Weights of a small mixture-of-experts language model, trained from scratch on English Wikipedia: a variant of Muon for the experts.
Below are experts of layer 4 (counted from 0) of a mixture-of-experts language model. Rows are named router (the router's row for the expert), gate (a neuron's input weights, with its number), up (a neuron's input weights, with its number) and show model dimensions 80-119. Each number is 500 + 40 x the weight over its row's rms, rounded and kept within 0 to 999. Numbers have three digits each.
After each expert's rows: "comes after" lists some tokens at least twice as common just before its tokens as in all text. This comes from a sample of Wikipedia text that the model never trained on. Tokens count by the router's weight.

# expert 5
router:490468542486502506471487448480528516427529429436528475488551540548471511506487584496485511558492466475504536522491414506
gate0:489583463562551523446500537544496512486470497484540532471469526526472511491481587550543520518530484432414547452464548571
up0:502462536504466527481505477457474519449495534502492522547505415506516484459481458527558516566472456541552557523513469481
gate1:464538495484496514533493488515541424533483497487590579558545512471523541391586532479498505428531492506507547558520501485
up1:533529411497461570522548530562505482445504450446530570574452509474499452494535581473467470479385508439487504521477464495
gate2:501458430509500541499563491435464434510464533459555466504559496462518497548466501549516436439519530518523482503575515489
up2:491456530467538466470533512522575460439513554495492518594479538476561506507521568543461541536521488499453605497507461488
gate3:508530522447470416493483465459515538552552541530559487511441567494498498575471450493490527547435495549553558609533533522
up3:456516460540463535559541500520484483511521488456477588573500432496459564487543509519503490489504491478511494518472532489
gate4:516550533432465492488454526491546525499540566490498548474480482435520511525521454533482466407501545467538545504475542500
up4:477543479491492487428413472546485479457505507522529489524523428503537398480538547454492561467502550493537563478527525467
gate5:535471422476479507492438483529523520496517515509513512445458528524487551537494569542515570531480482443481523460525567528
up5:482475518501491458469486508544511525517470481519478514511516494506495562475523591560564499480540514509457512501492502483
gate6:527565526478506541530499524504476454491450519550501464545507421459482603512512487462468520506508531462468447547541467522
up6:491453456429381551510511549481504441481624521518470487515489448573460507513530568549456465509507558538519596468562493493
comes after: " of", " for", " with", " in", " a", "'"

# expert 8
router:521500493554492578531545492525573552466567403523555485550518527456468536552440488427457517498477502580513587486448468531
gate0:542503524486511543530541528478587538510500520494515640464453479538490536560484468527461462459469458532521536553484490534
up0:439464468489486466420478538535467513471477520485495497452477469536417543566566564546462466514524477518440495518474487529
gate1:506552532501493453500508460572474454416541491442495456463490497500455498522465500482467550517569536543592532464497497478
up1:524499566400474427501520410480534473545480435429431554482473515476484592546549556488478498482494433539474542561483538510
gate2:476506556493466533511486484494484529531504495528516472480551491478495438514462478518436563516518428561509553482480580508
up2:440524502467501495483450498429528442507463489567559562472525525522502539465514578481585448486523505461501487456523595432
gate3:525504483491490480451472437489569507523485492501490454515482414518555496555470511513547527547484430531421547461476564481
up3:502473496495551475512526428487464483424504535496489548440580550502469409474429472450439533536520489484494554459475634562
gate4:435521436489484550572443451565556489478546521501453453527533546477468568485549455462590409564487484524518560516499506462
up4:534523546502489527510498485486505501535537502498493468454510467547487553558484504533496500520457488513527478476475490554
gate5:493541481496481485485516438493465545527487461519500501515464476449539528468464469537474508539501489460540509516531447576
up5:460522513568460483515558456483475507519536552433493520441478560549449563466523467451456475427536523527545545507493517563
gate6:508459505544550566565547545479442542557494401467497453517477518491544530524478511522457449551502529463544499576552496613
up6:526490448464492455469500489469474500476574587511484435510520420527489489547494514440532504496507497450437462487478446522
comes after: " |", " ", " 0", " 1", "|", " 2"

# expert 18
router:508504559507566536492548507465491526511551463539459467522476483507475470551527568461434541486470478496490522539466462505
gate0:485504516429527460449537480473472488503512428507539508511528411516509417570552478513469476498480555564573482530589515581
up0:427573453506536406503531453497584508496464538440522498498490504439539502600509498465478509459499488472403497525508536433
gate1:512527429492471480507490476566497515475464563450509535561486510483442503492458514524430464505446489500517631526463443557
up1:469507540476548507527471500481475486529519569475487508476442488474443489494464540580577524528510510512518541494478506534
gate2:504489550547465547531463468524474497482467491500536541516491522521499558462511471458514433473477500539531480506490536525
up2:469510510451451460507474472531473518470455494487459460474587474441452485534520545509557525527467487528472520430490544446
gate3:549479477507547498541505517557529468439516482522546501496454532488437485483458495425530519518491461537534534480518527506
up3:459527484507519508558534524478534513495417496455500536560570456454480534487473491547456491494440522453502459529516531501
gate4:453474513495492503482475441539518535518507517566523478551499484556459446514520477561470558464449489494563493576417453437
up4:450513486485516588497548479532536553533484492465572524493481459503509551482493486479526549503525598503565460543535456425
gate5:486533519503590582446443521497569460434488442503457554587449422476521469452563471496514492484551532480477461512549491464
up5:578545514492537541422481546549522491410489530452543500538518442540561510510542441551510497473587478522494453465564486425
gate6:456508483484458451501534555416418527549549438498533531497496554543535506468458512412522503468555469423510467514475567573
up6:509508486491537535532548502532449512555503449490510426582500531454459514498534484522549484495435504480496537484511536456
comes after: " the", " a", " and", " The", " his", " \""

# expert 2
router:521507559494531499459569482471522530439552423471501492506497550507483561515526468476477521528488475560528539575475468522
gate0:495491497544498507497451595519537490539456491446523456550511459476551466522484466555475473530473453561498469505508543520
up0:568509432454511476499502462512529495540507446435527506544565465512555566497541521486571505577542569531569495532478495491
gate1:538557571514506456504523461492500419494477419548494513418502530460561578480463471534480495504568465495498508499536480503
up1:559445449444551504552517482494442506547483445488459473559481438604468559501510444481523566485499553536554555423483474521
gate2:560577458544522560543538521511575549481521477541472425521534529435525456473485594458441471535489509457457425497483411507
up2:585535514498471492605481530536544495549552528525452396465515547436493594546484512540487510463457560503541511465509456475
gate3:563484515518427540503479551460488473500537514493486516496526503515470514510530503488521493501591462413545521516458514506
up3:523521522507490510492432498490500518501467459512560549495467512484592466456410546488511567529535435434474517519427478502
gate4:539490506504517597473489500476528461498462517475443449544531575512562444542469482520496542486484461520470454544514505531
up4:492461480559461432498510561507444544501506475501548545496523563463455501510428520507500516468509524520516510508439523527
gate5:535485444534473475552503487430525480484445528522490469517518471544500538540497555459522541525497479501492546502479479503
up5:482521498487503526437475453519460520492515463491438528506435444569507491442521587466488460437486472502491509477485554460
gate6:513510604528552518515446506497502532487539549433516505463527439546541543511526538520503568441504495561542477526465537486
up6:414479469496506510514477533441535513506426498467480541508517454511470481511441578483476535498491527510521527513458516561
comes after: "\n", "-", "|", " ", " Candidate", " Party"

# expert 28
router:476533499538581489461600523467562486466560448417452472538487533496428450553477524434422518545511487541542567518483514515
gate0:432490543532495519536475531506465517466513469505587453523470533552469535523499464503511374525433530538541501482482560545
up0:530493447450538484480534450522511567458466502463468496503418536557535421544516542551510500491479507443524540444531495494
gate1:485483432461482495526546465514447587596532489531430517536502527458515546425490522550447509558523535545517478506554517542
up1:563466475566568557516504526554379475463543515475555482565471433538553561498494484564506443495488554442463465477517509482
gate2:516447423452457530489566466520433525529522470498504535529501515490488491497541485480484455478543456509470438489468475518
up2:463537498457528474509516486520510580488462460498528477510518485502548487453485514453559484546469519549523468564442527459
gate3:555501481432583478467507559464579499562437446475514454446475457520479595520538520536460486513501481519477436518507520475
up3:450466514456461479449455459429447544441511426477442519496539463499468497459480500539507478570458511488516466541435517499
gate4:476542528485527448567512469518512457488483499551469486503485470539560471536564514425498515535493512516456505383455499459
up4:537467542508441511526445542526471451466521486522555467437444457660553527454492520512507452462518536480464457497537532491
gate5:502527406481547527504577481512512491411470500519472559531520459531503500470465505497554534510489549481562458495440512538
up5:451486483550514545532493500502459491511543572519553436450579572567468559485485519507491484479565502504506542420527511491
gate6:464538521548477613428513437441507509473479477494457545552481411515564536445487488536450487492490521474559438534486554555
up6:528575406466566488418525510534529459512509506509467506455432489470478528549462496531572556538523490474438480393551498532
comes after: " (", "-", " \"", ":", "|", ";"

# expert 3
router:542508485555484537554579494566576538427546452476485482497498540467434523548480505457509467495485491539529570527428464564
gate0:504471495550538504496498495464507470488476484440526492403433529576440444471521505479508531559582510459469565434486505482
up0:422508525583508492436488499462552491513484494464532583531496499429526489551552549515474492515483510541515470562564489593
gate1:478494483399471483499509433514515542496486441473520471565544516484533413505519435513502501403561478490577580508479500515
up1:555451487521508517563523484450474502507483500540535530471527498492429446467453501539474482505494513438450463521471480470
gate2:472556536491502544402502525485433504461546544444539454530498476512411485487472445503466420491575557470470468511571454548
up2:444562441511476547556574508508559493491496499514502504377422519533534525497455438463490591485488549473462524453472498561
gate3:452445451416539470495471479518509555501454588553445473479464470530427494421554555414541507495510467470498443529523559505
up3:522493507504552514487526480515487490476516443470460484483462453493523506589461476514486512533534546516433455505473504474
gate4:449527501544509422462443485491448481498500533513506488478442485451499448572524506497516439516436473443439490509488550509
up4:490459540479512547535523451548523526537536541466456435453530546471479557495544542544498481430425515485544551458571509543
gate5:521522515574462593562508492545504447469564447538492455509534540432454524561509500551487504523504523448441455474496505447
up5:470444525490495541513571475569407482461554565551497422484542527508476530536468480502504471437563530507508493535624507467
gate6:518427618533531506449469536480483474515492521511526563504468453467487466495434541515489529488473544529448530450499543479
up6:452502501413532501454436544562532553479549526441471489480479488430453524481482479521479449478544500471518477474479484490
comes after: " |", ";", " ", ")", "\"", " –"

# expert 30
router:509534507505509538452600472502491474475523530501520461482541516497483509556480504446498480492488443515485570546470455498
gate6:479456546517529527526495497500500481506553549530559474478506558445526575520519502481515549548465443449476477458485487525
up6:531457510515578476503471463500466507489485471470478566561475525450524539495456534433410548515506509565452507537509546531
gate7:554496535480569490528489520557510439488480548475452511483515470519519559467532445465448482456501436549467527536393497466
up7:499504531427550525480432512460458537519521523476462485549549476483446520535467438485506534478526528562491539530503492496
gate8:478496514473487471504524489430450459491536481474540512398500428477507511562402540526457477495475503524582507492522479449
up8:530536493492526474460445589536488425525448477523548498495490576575525436425485487503546529580480488519416470548499577432
gate9:543488502545522489481567495392519531426446483544455549512491535556532551508403434448483427557443436526462485469497525518
up9:496438529506494551515511511483507559509525462544582475506518497411465528558559539474521462509538534510466517559459464540
gate10:486480532515484491482468444491484550454544486513413470505541508440463496429539446507525530501532530490510492553449482528
up10:496510454509539521408501498515411528451528446539411482498534414481570543477524489531551578498543509554479464501547483455
gate11:458524448480488490446510497472518484434497510561462504508473444481470548479492519539466457436522443448547425516488540484
up11:538452502475581467526499467465474579508492484462506468510525539439516486525456515473523467586529541515516549466576465505
gate12:491502480512485498476515516569569484526473441553475490524499506543492522428494509448453485477500541514437470489484559524
up12:520471436416450512475436499521514534499518502475507495529508493429546449471480482441525516509569450516499504531421522513
comes after: " to", " he", " and", " He", " who", " she"

# expert 17
router:524490576570541535494586471476527497494557413452473534527480525546464535514547497476517515516559498555568496467468471510
gate0:522545499457532449489522493482469495497453451434475531518561508478526474526495424442515535409569438541476457475521511477
up0:486523486541459477494497525496563480492549521481532435587575517570547514404468538447500486496563503463480488484536427474
gate1:473512500523513503531532506590483520498469421472532540478553530447498512575444461483422478556423573486535486453549486500
up1:500477533481534474576562482550558446534533534529502506508570420526560516540505529547513546514447500483529527441569431463
gate2:532503482460528447521454544463485503484501578493435488527544502454465543552463517536550507490512443468462454477525472535
up2:491476499458569567468483504443505508492521520532453555526480402459498426541517508496454514484440516499535532435450447499
gate3:473559611561512499482544494517565509495524484485426485480470501472484517500579515450559537528484518519468582518455534517
up3:465499432480468540415409469463502416505506502493504486459471487434461429480500529534460492488504422488492464546447517510
gate4:489567475497548518477484440527450465511498531464532512508412432531509512540418503458572547457557505539488499478547546507
up4:500555477495526521468469527422513539496535563481486522462519550535478490419443579554523480545466451482505521444502518523
gate5:522506442524471474518503479478462481451510488517526495479460527542436499498493546521533516497559540463514488519486488566
up5:451446498510464436493546488517447548508544500513554474522592454436516429492538536505517471502491512491445511487505457481
gate6:491474473569552490545523469487483461527453447496536504494464484526518559500524460500457429454511449479613538551507527483
up6:550528488526487548450488530456447561503461476427473532555478489433541493527504529474494464524548475533538448462485527487
comes after: "-", "==", "|", "===", " (", ":"

# expert 11
router:462525476505572542433616441505570514497572418494526495492490529463501473558479485402506531513523507537546581454523477541
gate0:527490528539489472492444462411542515531469497525525500500491489506529486524486492453553548575459487414523448489511457534
up0:509489473479502508505524479542501467560417544457518460501452510464499502506542569546520535433527464477548512533480429574
gate1:562505445478516503467468550536551487523552516451411504461482506498439559466509605511536505505488485459535464459518462471
up1:472514474442480442458501563546533484484591498448560522484471479469402497513513476506501534525493524445522483493503529452
gate2:477484529521441477446478489563507542502526459464503536462535478501453472515479508529458443464479448487444455487579524499
up2:475542474447491509518455497545504524428526441511584501483440563480525541482444470483510501454484443521427465455535517525
gate3:508482447446526435434496505476453472540460498552447513474488474517554557465496495493427491511510508479523497409540509447
up3:482474481432451539478468502480479443474555477491518520537481461508550534533555511505523565474424455512439503535507566591
gate4:584487481547536508507469510455515501506474492602541539416535499585508550552501476521531509614447545486553545513522441516
up4:498427510503523543527441469507474532443537491455450472490563525539441492543521547496536444569497522509516487514516407495
gate5:487554510503473577520460502522504492564447491509475459491482516491513620537535527492488558497551504493382411497541461539
up5:483489445497413534421510494368474464438565497536456474541478521500465508490408518477534584492516558501438412519511459575
gate6:518488457472520503506508523484481503531495494555516523525513518485479485578481425566484488573439486501467518488523504495
up6:552443492545573446513511506487433555586485584488539546475513547484534517566514515429480491487490423521472465508502507507
comes after: "\n", "==", ".", " ==", "===", " ="

# expert 15
router:546454506514538505496561449497549548485577527473489496479505494534436536500502577481460543495546508571453558462460440494
gate6:523496438462530460470511506480519468518486481498544466501595504516458498483536481549476518492515506504453475573547511546
up6:529473484501513513444582583545466498544475479566584518437462461514502502454470511532487463466537503470504436451510510504
gate7:559540516426470560433562479555549479500503488476500441460399512468469487519531471387545542463499537458581483493487472372
up7:512496548514499493507570403538497407508505557485451462489447512447500534470534460513579505510466558493509479508437539535
gate8:540505563529428509517489474552437569476488467542500436483525538559553535539520512491415526473483533464495570583459424475
up8:512488556497497491480532483523457533497452468549511523534543514515461530523518495466412535605464549518492522538532454480
gate9:504519577535518458471447468491478497551456459510551467511538534526453473504482507532539502504502499509514474450484484474
up9:509462559480501459409460560484479465566467517534573463499462512501528537484480531516448543528499476476471509476509480490
gate10:446536509473483456540543465462469525470421531496523484483464502423498486510511453502517565466563393500547549519606485460
up10:566544504466575502582563510482470478603518473552553490447481470538462527467407502505441533529470498480549535494499515550
gate11:541543465488519445512526465485494471531455503486463461460505484469564510534470557444490464503569557498498450446595482482
up11:461521486520501431512448496416526467503586460582511490584489507475437461496470530528504543495519492493471515452493533544
gate12:528477495450466542504469454493485485530541442451452487455541531516524510548527511484554454511507488481515478481520466483
up12:462512457548561406478542506465419432514520461530509522487543471521527436455438521470504530538522504531476500427449435525
comes after: " of", " the", " and", " a", " for", " their"

# expert 27
router:520513475483545543505521470470508494490546500489492481510509534511454553501522518482469503464438439477479568541474447512
gate0:466495476539478518535488520428457502541450468487480476481490495446491486520462477551539516551509437486493540526428457501
up0:504569555532442455527551532537434557462579464566538551492497543481539538481546491497513559483513545521501539464514525519
gate1:426532449468460550459481455519478455471513506465527498472512560490606414471501536563507472490439507417504443564479486490
up1:449546437545513530512485435496436450489520535491447545508493424475490527532468491435511448461616485493537513547430540510
gate2:438538493497509404546479495538527491414509528477571497422508459584537517488445525532449530548509441524504517541458501474
up2:501537449534521577577499449504498469516513484517473519509441530491544479541422455470532508514461535524508527544574510518
gate3:567511525467418559595515444486529476472519429576465472489519500501540488471512573529426510489475468440512519479529575542
up3:486563502532465555504485460461474458462465503505605463531583487599591482516491528563492527479543479582523495503499530469
gate4:507492445473519532491481481518522527495457517437472528543471464442472533547443477516541470504421457514480524529488440501
up4:518474496427457533474565499513461518555459525562563441590389500474573468487458500406474471525452456508479530508557476527
gate5:563520497515512502560511478528429584591512535443573512442451475500570517459482515491473519489565501492513458535531511500
up5:434515470536478456419552450523565547427575408505483472471514474469507502462489492512501535497475584513467505480496451435
gate6:592426444521557501510477496514530512490412584510465510521523498541533520431437489488547510580540492499529499483500529490
up6:411480505465499521482532556513501522506434487520542508488496539475576489497522487491474495502464446483550461470473461533
comes after: ",", " to", " that", " not", " he", " which"

# expert 23
router:553494503564530508465540470454584534458625471470458482488482480479484520538500551501417529513538479517531535459474460515
gate0:511519519460437524513446436445488511505423403501450454583478492444486528496458520497512551531537502443552511473518495464
up0:536483500553502531527518518550516512478530516521496522494478573561435539468494544473461420510468456416469568573479506575
gate1:504579481503471518488451498591491493535505505535543526579597496432478493530483562537493472556521519539487467458529517493
up1:556483544513480431494458469527520573545529494473457467531519500468490481486485481465468481569424507532492490527452505423
gate2:507481526525481549440487510479562505511534472512536530606522503504563496483441530450454457475542543485582534479543534486
up2:457525460494477465553500500473452468451536441519467371524516456483556589545463419506502532476468529462519473440446510506
gate3:575491421511458530490470489487522436495610491525521550529510506456531557501409547435506474563498478518461511514532497458
up3:503498555502461497516471513491515522485447507455465473510500445480470515462538460464458433501498505510509577485471452584
gate4:546454525499457471488421504479459504481516524526500478480537437464417541538479559476471500476513477464519525533575503449
up4:525486445483511518493505537497512553510378479512443441535482522534456492445487588549498526482439395498502510398444482463
gate5:536484488535544481513494462447535465464496474495501411496556524476469568488566481556546497561507455496470518432519475493
up5:487539536515523527492518519517491474506461505502526408500493471491579432429481537535464491499451518529426495521551471517
gate6:520415501495519574512511509476474452479490524521518538477499470577389537472429427554563444434506470510459474559483516488
up6:560533548493445595513509471554535479540547463493477528458446585517450458508496392531531516439494488491481503503496529495
comes after: " the", " in", " United", " of", ",", " New"

# expert 7
router:483524464516507566529585499526581518463574466463501513489484508486447536554483483409450456490463497553517549511460478561
gate0:480625527533446512505484521497548531445508498557520443555529475517512594460491498519477458483423479470469503509521596577
up0:483522468505506554498550511436491476432485510536491464432534488480476483463548510481512540528468535492544411484457503538
gate1:550532542496519571505476562514503477486585537463515569554512493509487476527526485504507447446516514521486518428458432491
up1:463577557482524494438475528479535473514509491498539512511480524533419529499495449468543499567452486470511508454621532447
gate2:548433496515546502491498485562466526482477521481435515478490517506507554506555531454487496499456465528505572475508494482
up2:459539441510535459511496547581526465469507575499536456463451500437499533494512497420513469473458463512547555484545484499
gate3:574522485538536475398523502492499522472508508572574457445500513417502493510512470469548476453495521500515550519471476487
up3:511497456513527523487578495436547464521447495426465493488468458510547509519521510494490419514495510494528515498515537520
gate4:494552495511453416522519493518492558528486469499539486459502531497510486434481496529512522479484539564525494469444456485
up4:518539472462518506521534477500527498460488491526555419432537492509522490467498460536556473528486500495525575453472502514
gate5:412517511550488523499530473546504513433499592455545561503526529520514488507503509498580476510523500527494531472521562470
up5:498520463465551524526560515500501493559429488518488448539563464510421510576438516459524533505493458451431502511550547478
gate6:447514508492520476479546452500500488399471517464510466468503471442505470496496541514465456506443491481521436487479514532
up6:546452483484504404530456577505397492557500476446500573462445505519566478475410526506492507418491441525542461505554560471
comes after: " |", "\"", ";", "th", " these", "–18"

# expert 26
router:504521441524546514437509482460585511414592421443498477515505540475466494496473517401495519533499495515553498474461522560
gate0:484488527496472469530569499511492545548476506420467436518556413450621512469512525571515529550545537596479519556499524505
up0:502528504574503471519528533521471492473560468517534515523460521523544500543580475495571447450465578450460523520550527514
gate1:538507498489551485419501532435577488492540512504512453563558479543495528473568480547421532429546470533580537443425521507
up1:543482443521521515461482512491558513550491532516443405568451503572439504479475483468488509475492529456526549432533488475
gate2:555542576538494538484564515514520461419541443445487455503524519582519516495485517526532540495513559448474497481518479525
up2:527502587503493552466590522441516478395471496502430508483504516549580491538504564460460451503495506542544508483465511433
gate3:503500487484555509484528547581547531431519567578519536564518477517414476481610517494528480544415484568465530514478488496
up3:469464583483543573552510462525499487430519534534440480495549439440541509498491436460480443466564536484518439465515473524
gate4:497513550550492432493583451480539514496539502548450506487543522422502474469502475461527503524435430524529444499517470512
up4:419537515530534440510472422502460484556477540544560528533533505574445489541517493495463477410444502463545538576550470451
gate5:574540493463462488423461413468470440460557422506524442477415545492562441417541502597523478565522481539430528460544461532
up5:490488504601544517578474465493568532494517510553482504519463463563504552468487568542550502485566481490440498553484519528
gate6:485465579449507584486549504438518441457512483468541450453471578484499405503449551501529572501460474497442546482474498519
up6:523413426473468549454515580521577493519513491548477482505516512511450519449453524525513498502512530517484464465505577537
comes after: " of", " in", " on", " to", " from", " by"

# expert 31
router:478489578468525564475556474524544537425509490547547408564538581490438513506510489460457563549496476466580556539555486532
gate0:490542513476533505461519514389508495495444468540520495502446438473536484541464560493475505429514552478493506572510548517
up0:469480563410585464459466461481510448456522545441548493497458494428430497508530526488440473482535544461500506472445484433
gate1:474476478502509455545509506482575482472469523486561515516463515526430536480552532528461499475531537547500484430512590433
up1:456439581442538478532488494509466528426465557463517465471474451499484488593425485537456563460561446481503475519436606540
gate2:491461493546523471486538441522544494392481472516459478592471537480487517492516487510563533565557493476494512467489463499
up2:445576495477491512566476455532521522510481497485474544471530537497477508523495485492506456458549528546514530555554561577
gate3:516522469546449479455503491501520487529544535475573472525415513493423541459541515468535502456541470598462565553554494470
up3:468476527543470526539495440494503495500528494521462565562488492474511500532480537448459484457432520433498435499494449616
gate4:475504528484440552454395539503505495474511515512444477499545479495575553546466472454494445428399545549541606485465501668
up4:488479499497507522521546506492483495485543525461490521457531543525433495466486503506540490509520453490515490510545452366
gate5:501429480503470532507513492479536458435504559426489542464507523495502572529498460577501521524539471485506484477485471499
up5:546550498472449444564473518514611472497472512453454559537519485480490482538523513526463493540552479518462505516448485497
gate6:558543491500470530459533491498550453595528471481558461517547502513479570505506531569500485460530532436496544476507517502
up6:505501440557506446461486495457453451433537510465438428520504508510444577479567542536517508443470544456483515487475522609
comes after: "\n", ")", " ", " 4", " 3", " 2"

# expert 21
router:512556460524510499534549477540575498438545446493494471548519551451440515554448519418474509498449502568539577479468498548
gate0:490440495516575489481553451516494522549511501501452521542504433543524496435457483511562431524493473571541530463512427513
up0:514482534489500471563533508531507536557526522542517510492470570523490502532488473478510475501487561476448425559546514471
gate1:519582524449465476396432487481488531516480497456581530477496517506527489449520555454494539565450508450509476473489477539
up1:432519469535474481570462539555482471488521476584434480489507505498546566486571491485532537490553464525579563545479413566
gate2:561426439497561407417543566466488504470504535514420547488460470576506461468483460445500455543527549535479550519538460454
up2:586446516556532418541534510465456504432475529569445494554513545583464492497498475542507488531527558578516517422487509507
gate3:522526606502455520464480534484425506520535532464507517532506502556525487572541461510561465460568423468486518455428526535
up3:512412516478460477464503452516394536433474463463516470572515506501477448523559452403512481437576457516539468497505483556
gate4:440454515439438489460475534476528492510484457482522503511508468489542467443425494505465494480519449497488528399468440470
up4:526523561501571453504513530477421503481427494504506523491458457496479492456544514495458520450465512457547544428451559516
gate5:496507463526496472495496509524528459529475501501531572512541398494527518505586470576436498480515456506565496536554545492
up5:561575515425573524587524541496536600435504494483439544451496514564448507493472548533519426520520519508460507536509514473
gate6:515574521474500455519510546469543453428477539560495504523476502504504532448508514493460490524529527468488525403505469552
up6:477606574488533537575563454589420493555569551489513594486535533418542474513521496483471566497533547515445560502471480549
comes after: " |", ";", " 1", " 2", " 3", " 4"

# expert 1
router:548475496489482563525505469538583545428565465452476499442484532529475506467532510491506525451572473512467511431509456515
gate6:517572490448549403473472488541532555479500497556492502455516459473463423550521544518540456496488535470480512502467587495
up6:444426431529467525471514535495436525444509481497482460538501453454548520555467479422498537492480440487523530488493461503
gate7:509539435514508530531494551477524464482466497486450451413567440491505517559498524485460484468511552457510489487528485454
up7:581488453474478520485503508479481428462499479503483534536460469530499478446442403570516544515469501463475474579510462465
gate8:489516523630477581556554446520455508503568524459603496484416469528516558466482565476502580405483530538476549483502424546
up8:471463410563491495488494495498417483493495466515463493504492488477549551533484500485430515546469462511550435500558476530
gate9:495546451489461586495472512459456508479481520521490487506493436467496484487480499456480437522491535543487481533532459534
up9:467500460490550433505524525454468544519536573522457514533551500536501478501459502486412555419439515524448538502538550489
gate10:535546471477462472475543543451481451524505469476489539504402496475515456511537510469532509498501429439486495540513483549
up10:490602465544494505503477490487546508536404638524429482528487492554473493472449486509414555516466410561529528572494423496
gate11:445495456537571460483475497465458503507547498468479414503597518518451511439517455478509448484423441493504452584526519485
up11:530541486553547526521468554477576515533502499485487471514490453436479463614492471482422476564505542503425513551497489540
gate12:568513506499440498449473503522508542481547530532519522532488503563475483506494496563464425510471458518498489484530470394
up12:481538467481585513586540502443438509498392488449517477499462495467491486483538449493541542474485547506527522513495504505
comes after: " the", " a", " an", " The", "The", " its"

# expert 19
router:534545502532510475437566487491539535518485465450467537543532564511503514540540508468493471490463494509511565459471503516
gate0:586509477499514493473576494541497512521485543523436484500550468550494500464474477551544437512496455508470493437477457515
up0:530497480512553503502410525468496560533515456490490477447508535415570485459520482482465492473505406490522564472467496507
gate1:568511524496462578522607464403566466465536508549551542525508466548494503499495457541544545567560543530501426489468467421
up1:567499532473492448523490531487587490531487501494488492484484527529410472457469533524527474542449497505464578446546499523
gate2:580558490451526454499482562459544488452462530515508522434521471416518451467449476487470520549524524515501523501510444500
up2:452508494516435533455518517557443539521571531437547522520450600422485512477470519449468477507491448486451416495522440577
gate3:514433507496493540555495530506518500553552546519507518439449441519496542517462447556481524518377477498521479511453465455
up3:508455488409492439489485503448568557483505437469543438579465589534486480435523466468469520516489577531512518429554496516
gate4:496502534476468544511432498541449533540459428492507500470491550531391509515478524404462482571507513562489464525524566529
up4:457474530435460409535443495563489503501536400493429492556453509457500505533454475501495494601530514550566511524512560460
gate5:479574545572476471545502493442505469463424509526470507502497506505489472514489549441422516516452535467492550559485493529
up5:485455538544491462517484475554487444470546515561546372462448469401434556556618472514525461481509519459513496397517475522
gate6:453508436497439485524552528551563437542443529491425494470526546484442510465593472502460524562523500512490512510522502565
up6:446532483503522498559446474459512538451457495507537460489465439504502480514539551506498447496522561530509445491523488512
comes after: " was", " |", " is", " were", " be", " are"